config = dict(
    n_experts=256,
    hidden_act='relu',
    balance_bias=False,
    lr_router=0.000321,
    num_attention_heads=6,
    positions='learned',
    init_std_up=0.0278,
    learning_rate=0.000182,
    lr_head=0.00622,
    max_grad_norm=2.0,
    warmup_steps=540,
    final_lr_fraction=0.0,
    train_tokens=1066000000,
)
Below are experts of layer 7 (counted from 0) of a mixture-of-experts language model. Rows are named router (the router's row for the expert), up (a neuron's input weights, with its number), down (a neuron's output weights, with its number) and show model dimensions 0-47. Each number is 500 + 40 x the weight over its row's rms, rounded and kept within 0 to 999. Numbers have three digits each.
After each expert's rows: a language model's description of what the expert responds to. This comes from a sample of Wikipedia text that the model never trained on.

# expert 47
router:516565506559521552566584533477574488532482445486532460498516523540531483507496464486615515503536529485452506443485551481522453487435539430535479
up0:474555459519491492524555482548482490530459561610506487470477459442556510498502438511473430523509458457476571507473498453471488492450614423477492
down0:485516516522555591458462496520543503487495421429512493498477434485415513556531489517481436518561479441520558516436546447476426502560529498568486
up1:506551535510502511466431502486471384452486602540464492530482543499537439372610515495489574475514564442464445424471495473458445562399563459514490
down1:518592518461516491533504492509532538480468512542505585476518504534571460485496479509458518424453524574514491494471514462494466440510440516580408
up2:558528489512444474385532542423534526526531498478544466521516528386480509513548465498457393466431525504590511556532515534445450442547492481524511
down2:474539512486381535467477464620507589498509521463517479518476530560487490477513508496498399526486471507529498476500509495424408515461473535504583
up3:542532425504488519465486482486367528550472518500469510460515590511460472533489518530522506522470448479479474422539470517508585492454548547510549
down3:519468526462474483585455485507535539487499492455518522397499478551466541535471548500463464509464551449446536483514485530440538517453469522520440
up4:487476521534535460505485460494474523459521550607498487516424489471590505447514512445524437509463528486486492524485540422454563473490567471507531
down4:501480469563551485562422578522441455567443519519486527514523431528523466542505463443522563455545468463489512550515459448558568550492524492564455
up5:503533481536511467449493550549489465431487562463442531440456540512530532468526487481436486531492551519551535463464470535472490555498532496503426
down5:547524529454496454444438464467496487492479489520551523507606478490471523488491552466427455460477395441527455506572471523483530463464512524489579
up6:453498507592503541446513432538477445510541461517543552475539534446477508541525465519542537462583523527490510542436524478500535580490506497512519
down6:463442566505472499506514509452476478547451489478563497492490509501553429606445569393529432484472485463456463415532495507520496491500436554450494
up7:567541476545515505482501476519487520549513552459480507407451625514497496574481481476535484500548511456520514480538481534490482514477445533492475
down7:492525511463520495413498483488521584553421539505482560460456510522491567452578512506474523490575474457485558501460485541463490504506516507516488
up8:464386442559471453456525541516523473509603488471513532467396559487475477547515443540525467469513488493488436461554439570521501509507493485501533
down8:492575422527550477504475530511569490440583474526464551495475511473558437467520479461530518480467480471516508491482476491516537535505510511460519
up9:489448551483514463525548514437380482432516473495534531431464532521485563563462553474457501479493431509488418566527526483538490437578500469535556
down9:488460592509526482431507584426434505548482529462467480471485502513490515439544502522522500528518461496479498464540512527493575492497476570464493
up10:440593443435476560480533505490503513543466531452488472509510473487405485487536526538489531439532552517428518544519498510468439545522501450508527
down10:475512524548480566491530515528502556458530509516452510503544529481514432444550523493532445485488451492535463559434446505506540519518513553458424
up11:436456538442541463541408504470495554541503469544530421546491509488498542496471549504546501534550444421503502510485464550557514502436482457498453
down11:488503514547493507502488509564534497507450461515475455510428488530565510487459496498477485496494454512501566445492503464490465533546512442469515
up12:541555521486437472541505541455532539474497484528490498462477493482498508521435561451489495464558520454443505451500570515480581512578457445510473
down12:579470554500469430415457473539567467573448582503525457561550480463531499561484563433529476542488523472513445484483580580443535497478425546590514
up13:480451441456445489504561534455468531557486454484449553424440489473447523500490510482522520548506422519528558521506532487595534530469461473505443
down13:450504490531552489433496483524565554506501531541513515501460480482471487469514480462475507523487528471548431543426421579473501491548490487514479
up14:425547469501461535522488570545448555491469487547463487526502441518488526524442447423459526491512510526499542430494497522557468497562507540514470
down14:531481562412494481509469451561514505527463481517483495518458569530480513482556396614508512490550460517530503509500532487503385487561529494494480
Name-internal r syllables. Single-letter or short pieces inside foreign personal names, mostly r, ir, ör, such as Jorge, Jorgensen, Bjarni, Björnsson.

# expert 42
router:537509489512498454513497538450526538559547442524573532441455533562468562523489550511537509461493533511432521453560489425492458421473520462540466
up0:555544543504501483507530535466380498451453542503497518483563553515480506549478510518534437522565510426424479498501449453532550496497448482513444
down0:474556601488481492522510475592459493559624534434531501506451461490522521530481448498476521503531470523540483539505496546564445407456494483472524
up1:506553528519493489442546423516533555589521487502487456455556510492517528534487570530494418525530552514500560519496482534437469511493559485532483
down1:490530512520506550422473462497559495478482471535460523478483548507494430615477476451479514453528501513480507473482514545480538516480547508524487
up2:492609494505474551535454494554459436465481544491572541482584511487498495471478496515521500465526467560504500416415467462513487568476452457483486
down2:459504502485423563558542517605466536478480502482521528444483463468577464542524497477475489511491568464460482529474541554457514535426489476406498
up3:491451492526453514462523587494459548596596521491501533517532547512532521579557502496477518504525455528547519544452454480506531531471519474503466
down3:494514495527511520534469506532589552468530499606547492498452522453488480520493447523518497543509499470375527434455459463510545456521461430554439
up4:521502523476575502530530483456533490472502474538493496520519509602516501525449489503464490514527534533428431496463520550444434422515502482509442
down4:506444450489506527529469474466580491538535533567458479506445534486492488499525461483566515514369490481445418457413502482516530484452455533500541
up5:497424524549501501470503515450514571486595445528496515532518478511481507514476563505542501521532477518533458520531484541498508451442453486501485
down5:457554493534578481477502468513469461562478495448448475510499460459427498488525492494489439476446530498443498523521555490501455481447510519514519
up6:513578465540479476537550522537467486406519489522557473490531518525550574561450525470541453561513523443469482535447580421547553474520541511511497
down6:548522524507455426573482525450492443506546523507495528546497501433505521473472383487527497573437500544522433457532593472477592498489564477493537
up7:541552519546523502543470467499481432426447455510539499490451584506598511477528487445474471468539541524494463518515434475449503464511588478564516
down7:553491513547475506546504476455522538509472537465455519557508476511488490488456386525451456565531505454504385490500525509529553540520530458517504
up8:528511456514547480499488557399497501550549504503508484488479541486494555540576586465516430461500568469527514519506485557528518418517498472535473
down8:416471523547517507584511472482477515498512474471522522514488457492559514482544512499516562555485426465482418408556508496541506537546433438468505
up9:476434460482475484479467452517510536517510450466507512509504486475515529470481483397550493491590519482537498540528534444476545410480440444579505
down9:521516515494487478552468458530489518459566498447445402532552476467480528515483529523499480477644514472534594541486480575450554506487567494503469
up10:504547489550539506462516477416438511528567517508521466455486525460491549529456531445520575509534518541471481425480516545451465534515479551517498
down10:502457443489470572472452525448486514451493550531445537529481432518497472486496520469492466533492461498445428459466476500585498506476492521487478
up11:490559511469474542499516516494474489487421531537552482535500512480504519436502494521530529476495471486477470556551476535492424512495510409540554
down11:480506537461463500454470503470524446418535513546488449453480474465513555492444531465475486469536558465420521525522575476484475483537490462480481
up12:496506480516516507596457586431521533533558452538487450492427483456488546462508505473516478512490483506489509503527518404516504477488451485550552
down12:486490535497567495475447522527499552566473548521531526543503481480480501512523482576529509457531441512525471480507499481437498444506558489450527
up13:473420473482528436481500425496515529486478469528536559517469520438512476494526453511481403500490487504499414487493502463550531534479476489525532
down13:473481445521494481460558564529475534447527472507497465494481514511476555503571532523530483418536409525488511469559566578448468486517500514568484
up14:515458562506535516475525457491454484432411444490480518506615480500469516536421569424553449512518555481473528465549443489518408449504512506498496
down14:483481533535495492512483512424505467533533498469422522515523578544488544501488511449500563550446450494452519547526569515550464468499554547529511
Place-name endings. Final pieces of town, city and club names, especially -on, -ton, -ham, -ford, e.g. Hampt-on, Sutt-on United, London, Boston.

# expert 35
router:590500512560498477540543548419528534544536431579500492477426523509554498540456536444522499534530597422444498481473512462507490479457524495599490
up0:481490534531515484464561494485497508520526516500526455501451591476517409487470510519456502484504448496431575487517539456472539493526528453516509
down0:474507514540483517452429454520468491544456473437580516539447486472530508429447577485547483421461525427463524507500536485438515641467479413484462
up1:491545495486527500500478503467451448530486558494505533449471507521474486452584428543466494562549469499494561474548446447499519463476546457567477
down1:498524479484528527457467530440499488485487470466500523493536463504440585493485436531538468519477479519525517488463497558489471475461495498477498
up2:492549548576499538555502537545442452489506536460504486490453526490502531460501510514486492527502522537462521514569487448476459457511539425558487
down2:463503518420435563411395545514514613416518492426578454528567595453481472486486520492472451477442519478523478488431465503524471546537504424498373
up3:540548586533479513487508558534464493506434565487484529472489528494517549542482493495557470493515538495481496493589477487499497452466529446562460
down3:499463502466521599447419518488557535498413504484527483504537560425514445416454597488494532472504539490523523484487484515508500559552478446480503
up4:446499485484540559517498576470599580549509470465496531383502494436499454530451465520482504474498502402421519383584534462555533500491533496459501
down4:420488450543524514489459432512536462481463497477469495507535452498500585540533524468472426509518481479554492514532554537469515546519448480455507
up5:515554514466553485441452519471498469536580504502501556486464539502487501485554465464495475469508470519483521478540514451513496465489475464533450
down5:465474463504486453468489522546485528535535462471539553494483491496543430444478533423543440554456568491458475510538619443506508513519435563538498
up6:541546548582484488439504574508507545463576482491462435513444502486512521518542478489576466520465566500485444477526491474438426499528560473531501
down6:514527485461511466459510513504582557568485439422451504518494469495479473515518482455527508495497532568519489550461510527553547484531511533468456
up7:552512508509499522481506603495502507432510520431559523454495494515565492553652450486456504534437528519488435501495437482472496485487536507601472
down7:525468449492548536502503487530549483537470523481487485533445539537438437457540490529518470475512506522492523477454538448520510499494487629440500
up8:524518497495476575470503545421459451434511544507479499543473504522446467485508514479475529579532510421513500516472463521522419510471467516548525
down8:436483502561439495502483441498493519492423532461493505488442466518484535393529514546484472521521488458442484478493513436533496505546510432434551
up9:480499480493465479513457538516551489529430513483467542489456580574516455507569461526451493506508526507538476469528506490459495450450481425573495
down9:472523465494497593474483589456486577464503507471531418460493570574479546428504498521596482430520521488478527518553500485455510524501492469498476
up10:544494434540503548535540575536507550432490498538494522502427519522498509519511513514560411489551495443524423428498539526517476481455457540502450
down10:492457487534510539513533483519478528477490547478443487492548435503536514462504555531501512509556431544552500502531538420461537609460571463487506
up11:499578554508461569447529475443497483423520561487510413516493533470523556553488512456600508485493566489487509493449434442445440485470611486533457
down11:568550488459475455506514525462543571533507459469515472443465500530517502494486462468482482473490534504553498540393528491546481480507517499543478
up12:493509560530496519475486563516435544523521499462570591478491533499466461547484455428612500608485585487521471442531500483542498464510519470512416
down12:504499485502491468506498517507442482477467529502486496520459475469533506467542568489517482512460478521511505503518499508543505474458556425405494
up13:503538500486532472465479568509484492569540480458546510501454544546476456489552460504535521549439498494493453451556518478481456441465538435533468
down13:493525495531441470513499511508541475460512487480522503396544496562499488450505444458495578453461505556535575536440511448486461487509516560519506
up14:529538505523538466482541527462520476526537462514478483452427546476481523443531443492541477438497479487498470441497544463541527442459473444546430
down14:483446502440506465537469570536485485548470472504553566563443522504531449590514487508438492577451476459475442522514495461524441506523472520556506
Table header dashes. Hyphens in markdown table separator rows like |---|---| that follow header rows in sports, episode and election tables.

# expert 16
router:545497509505507492541535533475511455593519463528483510416430545480521507508465544468531455507554533434449520488494517414469496424418535473573460
up0:520522575530536478519509531500462475560469498533549537501473572513566575544514550442555548436516579545540421506530511489490440516493520465484513
down0:533516554525479496445534488501559452498480487467468475538475452487507453537546453550552422470419500481471480462440538539534523435504536463472525
up1:479534542583482535519541534504500512477416506492535463510540513501578610508521484453520505469434555486517498489485457514491455465402480463523527
down1:526540530492509541516476475445498439511509498448446514506408463577470432496458520496491494530506489552555423495522489559564516462524478485472470
up2:538528504540583531551540506489534570495544516485564531499550568552480503449511509467526465479479530563497455540555517446503465513474534447546440
down2:443552506516512472568472477529473405530537513529428529469433487472565462486475514577551482476521477488578483553524526475494504572544531443612515
up3:493526503533550539470574554455457482561509472452496559472522532499537517503502529461485505472517570499453500511498437489462408421441569457538449
down3:564515425495451567464421530530492483478509502493498448498439533426502489511551489456480567482472462530502464557493507552506460401509500498485527
up4:515571569613546493485534494463497535531449592490541501537427516525529485485501452486547430531499453495502461468541491497499452443494593441537454
down4:508456517511428555501480468520546530519494567487494435505547440465489531562486492524471617498525482522481502466466497501437488552532497461481472
up5:481525518538512536502487584437454507508470474550556504456490586572525474519516515481547530522500506563445474482506476484458447511504491477543458
down5:499489528454472549528516511526449467484505493482552542525557535517492442522516526509568492456562491502627519482556523518466455515447535474523497
up6:528540517526533495517526511427506538537473517547552439512488572543457575529553504482529416482473513504469504503514481399532498496451547454561461
down6:470537566504618470469527535490528500460499508474528549469497506471509535588521493525567529541504499454502472498488494511516555448594535495513458
up7:498549582550536521522591499509554526491527496467498559510519571531503513514489499456564476439555551553472522477555537418521460530418497494458454
down7:526522458503534518543480510502493442477500475457579505508540519573498457549486582568465499530482477506470526450570499538475471478484499488472521
up8:465534586493516545515510491428574530545468547528511436482515515504515442500500487476457459509557502540519517479501495504475491488436552509638480
down8:541453521438554428580419486496471481508507584520513422519521499423599529459528497581525515476500441497508488507491544469544553477489517483573545
up9:560580510505553539552538508448477527518472562502494474527482542530512514498531475441553493444467541508484463534497504505520430518428555504537452
down9:496509544493465538515514542490441487531465569481499542490551447510492518501519506563484557489531526481443583448486541526480492513557476476525593
up10:475512580518531536529546498465469558586493522412523540517525543592536589539506467473526498488444522527490458497559438515528467453490517480518451
down10:487505486429489442453453558518551460424540493494430477511501376489470489528441494509455543482503474460456510518562507537570580553556531513496515
up11:535566567533512542535505521432473534472519515449492484490543522549521517521486480484468512475588563486565407523557509458472504511430529460498454
down11:523466423526440444445492505497527564482553451465567465464453445450544516442454468546548487542499480529496584461551435504518508507552473545529509
up12:497500551550554521483540556452531511515495513511547455472504455559554504475482482457453413483520534450553460481504482541552442478468572504549525
down12:532497523536388468498536565477484439402486524456468512571510463499470487486481497498478516493543497521465533464561478455477482455550504512474471
up13:545517526496510504498449536444477567534562485452591444436509521534479500546461500460494425478491567552516502531545557431446442494530525425600436
down13:477476473503536467486514535473518496510533464578513457529556532554487525460440486537491454480467484484467462511553465526441388465486455485548559
up14:483543545497580570561503568459503520530488533458560532461456455550507515453509445485552534469484547492557498543566483471476433548495515431572470
down14:465562537478520480524479466535517540438532504564535475462529505495446483444485527538548464515508590438448575535520507514546555494538550485523494
Table filler and symbols. Dashes in markdown table separator rows, line breaks and cells of numeric tables, percentages, LaTeX pieces, and words like because, Mid.

# expert 17
router:580521523507534459524512521503496456521562466489480493450456515501559512475456478523544471540554518406460523439504531444472527419445549481554472
up0:556560498546508420550543537440456561536472524445460509467411559566574607448524463534548459476445479517487550496505494450505411438497489392503416
down0:530528504478501456470517494487531486590512571534505502492538410497480412542534507554554500523494426506505549470549454519482484501523526551467485
up1:512556550593555498458537558496485546515514527541563504441551535555523460521489510492509530479492531501531429542494527503471422471476505487515497
down1:495497502487482557535548474546493505457536464513512528525582469576523569522590497503405498478531514499474526512501497483501449465491451489447519
up2:581554574516540442536483484529554509479517552477465551563534537523515539516514434537527505505540489490488462482471535460477516493550464507493535
down2:453494507479505529509535498468509473448540476473489502426496596487456441482572556460487489536599572493570519500520500476560437487500510448525538
up3:509553544524452484495494546433509451556510527502538482501449511549546471548504455443530438508533508500522497501573479452444525454486546458549523
down3:475553564463553523491426493509512509494475560534501455488434540497408489474494467418504528504507485546504429410510514494561497507469493537506449
up4:510533552555554547560568473436470542547431545485549527528415553546480545509520487517454456520491547486535447533514502451480469428425493484568519
down4:557535480479546543527525426519490436498491563531473477472426474486512519480458498537439461434523494548512524458507538506467415531421479540523549
up5:569535609548518420546534593543484521543505490468495522520481583453582521492588502501502458527390564532538483486603512426505526498479538451546454
down5:491487432460479509481558576451436557477487444504482478504507531527549474563551397504438508489451469507483528484471494517461513487479547546525487
up6:528554527509561501496495557512386571526507525519487437471503576510520537466509487466518507481476536451457481521542475473479467510481599509581466
down6:493488489535583494466475482539530569468464499631450480497521447478474479549541451530523448503471439577497512449489451493416489489518470494510569
up7:520545519494493539565542579482463551540511456434564571501445510589503496548492497476540485502501574433480526532516502450540427473491495441535444
down7:445469515492593452542506445502520518530425598489513443528539454544491536500476468549505434543513449503514521535498460522506435477495442523600561
up8:559558491563545484557533516409479487479515489503512513545494542524511434500537434487540498527496524555499499503497540453531490542506497512556438
down8:521579460436523417522500473482575489477483525554458437500567559483475475530540522557549469457500453451461532504473518485538554507511492567560448
up9:533483542563499480563482537483453533494462489502540490481474485484524489512530494484554443470458515513507497494523491423468485455491519500530515
down9:586471473508469505446480420489503508552503546499449543492400508518479461512527453518570523524516494449476537510535562487467551457486502539511549
up10:530522567555496516550516557482459530539443473516538499510503553553513546529509499509533452467451552535490522484515528534568456450448536496554438
down10:515523478483482464444529567544491488539473498530540545545516436594452569464454475469538443505456482487447499523490440522477570554473456534450526
up11:512496521590490460492480526487503474512508544512518505508478522506552514464505495483539485482586518537511466461472529446484510435490522513531482
down11:520586559418455476472553461536450494538545542417535506506485447554550477454414462516484516508512483458470524511558484501523520466519438495471490
up12:550518548569542486484498460520488515535513517476526575542460548562486531499461466477528461538509525516498472540557475454614462555467491498493486
down12:492471470513524480453483481488436557552544536475495544508524478454540513532489489537546496531532476536479519512465482521526476535442545564432501
up13:496542525563519520551575487459474563529520488423541518475495520568475547523465462445567541455472563519500470478565514477543440486439512469576519
down13:452477464462502500453534514491540503474439470497442537508554540436499586426539533447438484461495543460545535449530464563488459518498518533458565
up14:569594506510510541513614582492554538538462460550514526528455537537508519489481517513548468467471506540509470512558539464534455514506541476546413
down14:521475546493419494496544497416480558437455450471468548524511495450501529496536509520521511455432497474643480545516529503466470464496447501491545
Surname middle pieces. Opening or middle pieces of personal surnames and fiction character names in running prose, such as Groeger, McCulloch, Brady, Carlock.

# expert 54
router:546533557520507533532571518485513515490476454478552528440527594536543516457522529453588506500559573475432488502525549487524420396481530501587518
up0:583460485441468536503522559565491546456493455476480516534527481560538459525463534486544436491534497489513556467563559442490541462510480574512533
down0:572480528510468443518534578481464540528503490538541493560392482496518500533501406482501538504448449524508591529515500542521444493546461516453492
up1:515576452453584459566504446416472475480481488515474478490508487444527508485596549402490399525517440486473474486551459505491438501535520504475418
down1:560483430488492440507484495600506479513519504437462565474517529484533426482587475513577535502460530457483519564558485478597498491573495508505472
up2:487495463508557466435524548515531460446546477479514511436529518610571447572565494509600471496505497436530466497568484506525558502475491469468466
down2:484539449495426516527545515561515414509538525429518528513522561536471522543482507502451464465507484551499481505535476487481466493510560528516627
up3:461504466516482489471489495393581512525496459470530470493504453454526551478511498517573490516553543537507526504489560483431604529441500541496495
down3:511504523434562478507490501436493477491513528488473485468419501525453461528444440457485575501457530487527501542407529451440571536519562549493429
up4:421546548493551426507508488485469444522488463506496569531489489472483522519489519517434485471468400443493470382517538522518446445487507441481526
down4:472499543502516552519493472479492523388456510550417539489419537527525453526470530538485494533479536464513522436456523526514460479528502506459494
up5:537540453569484533505467513474539492508488561472519546485488485555555545507528494503538471454551536469471514419418537449459537500538469488500499
down5:469497508484524571564509481492560535489518537487473453440487541484426471529513456515445485472501553518485440463491490486534516562441516513488532
up6:436479535524552487534535492480429488520536416492444451452488499554521464454409437492502471499523521554496526498501454487474446445526465508484549
down6:510506521531403469487442561473526515412459536475559480561545490521485441460478471478520465423499466531566482491519495477427549534527596534496477
up7:457527531523470490437523516504527526489470469525510437558474491518523462557529575532466514557520492493551549430480485564544531527513481522512519
down7:485523494581549569459470442554467502516445477518546521581454491562479475486512425510482561545528466432513498460420482476473487478478560527457515
up8:513513542477420416477490490497525489508508543504543470503494553461597494458541406569551509517609529445450503493536512532536491479521459422542475
down8:495461437534517460564530556506498483519514502491518459564471481520473544475542562500490463529471486533578512469525494473530498476446534509524437
up9:575476493472502525526470507570458489504421526517513486510507454485471474525555447553465550481519510494515456502485507560547548532461523420486497
down9:452489540543580496562439475557499471485421494444518493493595466459561576465538455460506483505431486576442518478488485512451477478483524537489472
up10:452540444538499551506495500459470483453484462537504521604486500522481539522573499489465519508479519512449523489476520544539478447463586493561500
down10:516462533502470464508494506460516501529507495549563490517413485527556475538510505522545462474518529518519493527503598519531553486513471554496522
up11:449483584499577486498567487500498385525471555515443474530487491468460446446565490505523495454496543511397519535519482517485486484550501504476500
down11:459568618460533483516540504507452506488504522503505522566490540470518528496552504524502486500488530563467452511573478524520570461542436481461552
up12:450505497541508444536497517502424482458497497470566432509444471503463481507537546523464542461459478515495490510561483552487458461494495439485480
down12:495488514452530536444481515481383531491506478477503483540507544463480533612457525568508444415489538508434515513429488537498514532539473479555503
up13:531501478399505466499548477501428491490546411455569484519503551527553622470539512526503489495590459496469530555490426464518466451519492473519525
down13:531501534463467529502493501512654482550464490452460428525440476500471410510556465489460510498474479482552513461459514565590443486482440520525473
up14:530513534525525523498559496538430547496517512591515462538490517482640514449392478470617509501536524476530459548445482495459497464479536516481483
down14:460476426519513515444485489497545571606564447502488594507522433461488507517562489543499533476456483468498503506466529500504474563487476470523506
Infobox list dashes. Line-initial dashes or bullets starting key–value infobox fields, e.g. "- Apogee altitude", "- Draft:", "- Type species:".

# expert 20
router:544522506561523453503510533495502479586510408517540521431453532530586548502408485457534469579516535434452468437543479469463517391410538510642478
up0:470531494464491599482528566445509520379379594548498532493520506488514459526542511460489447418561564485502537497497525561495493482502525406494486
down0:430502481490482574474528474482473506491452478489476505566492429553513473470525510514481514434440496543450464404536497491486515568376507486496543
up1:529500515557586503488518487459530488484512415546466490493457482509479515534505440429473557537455537437441484545513446461527543562528441502558492
down1:533543472434488577432478485468437472449483568499437511505451519555436430502495556513529544409497475452552558466483514516499480543501575513444441
up2:445538516486430516549523507450495531570504516543460460493460504476492455483495515469459497477543520526542509542468505509454447543489502479534535
down2:477506550472504498549526504499514551565484530461499527529513442444493451531566416457508536432431494525504418457448560414504562492546511458546447
up3:566530530524476591500573547489474608481580504443497481438495545480552563527601431454513492575549510471498482474553454482537470479458490482486501
down3:491477461537473464582562535486510413474526540451420479556478521540463619440539547494471492483475531556468512463527480465463475486498506505460520
up4:538532473494464517467461489494508458457532420485576496516519547503521440547478480513523531472468491503545424467488483511508507498495440490526517
down4:582486470518561485514474527437497465541547510512488520469508502523530576419511494539473499479546473475410469475440523501526507439495530542510480
up5:486504531534498492468523531467494551610400520433513469482457499505582548532466485456462506474461482471428543599492506535534487490429525531514447
down5:508512464468485505482480452566538476527461507421494450508506508430454490458452533511507505526575527477490493498520526453404541539499525509606496
up6:527579509549487502540537571535468479536528499480493571428456514473522438514511482467566494534579567487522478445514499451522506466468504510533506
down6:509496535450539466510500487508513538521409490503538473615535497436483534446442478511500454550500452469534504497495519508507461506527481487588525
up7:552499544466475528497549552461537518453447471462481479475426541522482468536547533514469450550560558455540470506546539466516465513493542436516526
down7:509569487540534524495459459470520518493463476447524485460491576537487511497478570552503435484520503547459410488439523440530498506433461574483537
up8:506508506523482550551492563507522448530540557451508518475546478463454499504507480548585488536565453450504554432410577468536507482530550567517470
down8:459488517499476500498457502448376503459445437478462434505505569551542541482576455547519558505452518530397468489548504525505457577487470586440477
up9:504578480489501468550540516511401525556406470449584583467532483522529535456510528463456379503499521513509505480433473486514472450467598498555440
down9:598485543487554555507490500495457468511449516407480473490564498447478527544555509559634520497548476492521467471529533418475510584495560469475510
up10:570500459465497497441485503562542493559579507532459485564519492441414530519490487518572527474514457526493522478459508508511472542506515513525559
down10:526542557533561555479552509473566471496458549427516496414495487502527561454478517501520526444477472542472517470545507526542561557523476504386489
up11:445459443464522488536474554545489556453527501541494519515560509460492513479568558494596525462602474448502454493485434482421525440521483521470467
down11:457524488540505590478507565451483467512492418480513534536580510527475551504516422521519507503570462518531475401491538522553471513426511496416497
up12:533548517482499522538521473442526553474459530445518474512429525494446498488562510409512498504445603530511478458484548410539497480480494454528504
down12:551502552550604551411509550486543465518504503504518594459511523490473492492464530506534431501446521516460553507483497507545483528479501531509415
up13:447506448485427487523494605452498541537453530522560444545542517483424516468517527520533524512543470519522510436448506538557523497419543482472493
down13:481527488527486469476495558481528493513563387482525557455470535494504528440496516487477529478591527473445512457518552462501577460487505451412514
up14:466488555542503540419500532540534523481473446530549525468502489546492515491492461523470542455452516512454460468494520479475487428514438467570530
down14:470419483494470485536447444512557448514466543429508565479468549473502427477500402454538473510511499514499546486487460522490471489493477465512522
Personal first names. Given names or their word pieces at the start of a person's full name in narrative or credits, e.g. John, Harry, Margaret, Che-t.

# expert 25
router:512520548571507566543568538491513453538529512482570463450503519532539491485480513459588514573610568464520461514538523417552418432480500508531526
up0:524538541576454567565500540554553507542479497666569528478542541526555477453441441493461541512564484482404495538453500467432504573485525553501495
down0:483435530511596493524483402511467550483464486525511571597496477533473458476507453536530493486545453497506545451504494602421465472438514485507523
up1:513587471499492522550556448491500508477443588448547484405520519558552452428519473513519519516496536451448565441535491512485472530485574482530463
down1:524498488528490487473475486520465508488494481547440486506463498456457479548541471534549449484522517498504464535476513550570405506516490459436539
up2:483517457530581460453498516405454495535513588490490530523464500492471498521568465556595518551546539465515474388483473534453528498496555482500559
down2:466523480428468491470453593539475465536575517483534481431510456469497490504514441481454439547470522495492466566495502609440499526469484524487519
up3:472569525538496477487526606442472530547483485540432540456467501463471513485505444491500579498539563593519464480535508508429562520489571544505492
down3:498494500535459449480626526502493534515442452568451545512459499507476465522461504496507477483430467450544520532483564513501499502466474592470479
up4:504480511473488437477542570473463510529432437454437426428490462479513510453492584501498535429495475535540416467546461530532502534484508512508535
down4:569519475481455456476523479534551494528472528594477537531458439497464487442537477564485534381530436485470430498496535504524489496519545451476549
up5:414480526537547492479501491509445455547471570489457505434495548609518425453495471551540499541492488480526455495554483533474481555495498465512452
down5:583577472454482497521518527482442511526524509446439474538447507579525478550462513478518503531498563479530439455541518502520503630494546421509450
up6:530463563433481541508538498539532499480522556478615517472485572438456552512503497513470496448517494534453537455540500522480537456430503490527470
down6:512519541484468459486510487405549536513479513413574473460491465475469507517476524523497495524477463450532535481471515550500525496470500462499500
up7:530502515489499473518521471481542478459482529484617569509504523463452549427509480448531535504420503459451469499553482532519514511529547516490499
down7:514494440469465501464453492501515485518539509545552525544582536420544486441531554477583474540524534552549494474524517455441529495481555480492453
up8:491506456464461563578541501579551516518464480523497477561464510517474466487517427522479505470456546477407506576522521485429537520445576467485446
down8:436534493546516418505455438531535451542502463520486486461489481558544545547538514499466473527542338442472530489485576502493537527550523467547475
up9:528452497481479493492517509521508504547518452536447485546487452470492507446494531495453436499476478499485462551473477511477486522544462527536511
down9:617499551483479559501470483486587525475450565448432553500456547428429469435575448539478506468512488508484522597528540564487533478470539522543483
up10:461510447470501482481482529505500459482529522508557475576491552471448528523484445557511471535486464476480408540565535487529453506440524426543515
down10:474452504547485547491479584510466530581526507542552424500489467486479494463529510491551486566508446535492503499485508458509494496501511437470497
up11:527523502471486467515439547559471584469516499442560496559408515540467519484496538486525438493494514464535521517440499533499528380450516511523516
down11:510434490568533542521530543529538510491467427563500435411478409507518557528432455525451532420480512532512518487494412521528529582495508546460544
up12:441550510587508492493456514504500416491580524591456503468536509468549497533507426461465517474501531453484565457519515569439493441518520464501466
down12:585458480477576445497514541457460424506495534437489520524491504499557502495496533485452520424483499500503541548515472540415454487534531514466544
up13:500537523477449527524494543530474532507487485458522524503532486476483507452512544532454509614480477533470508518553545495485558465463550517533498
down13:422472480471518371521487483479475453502536553565532581530459533564537522552514489490441564506469477455495515521556477461514509447496430495531550
up14:471525478475496551515425550501468453501523526487502544557492513481507532528506508480477523466584517472526474519507581503421511513435513502489473
down14:487464526478462564459586422517484534509427490482530563539463458504561515545436501532424493424428545469505535464519505507518552488502564495480439
Short pieces and vague nouns. Single-letter or short word pieces inside words and contractions, such as Her-t-fordshire and That's, plus vague words like thing, kind, lot, what.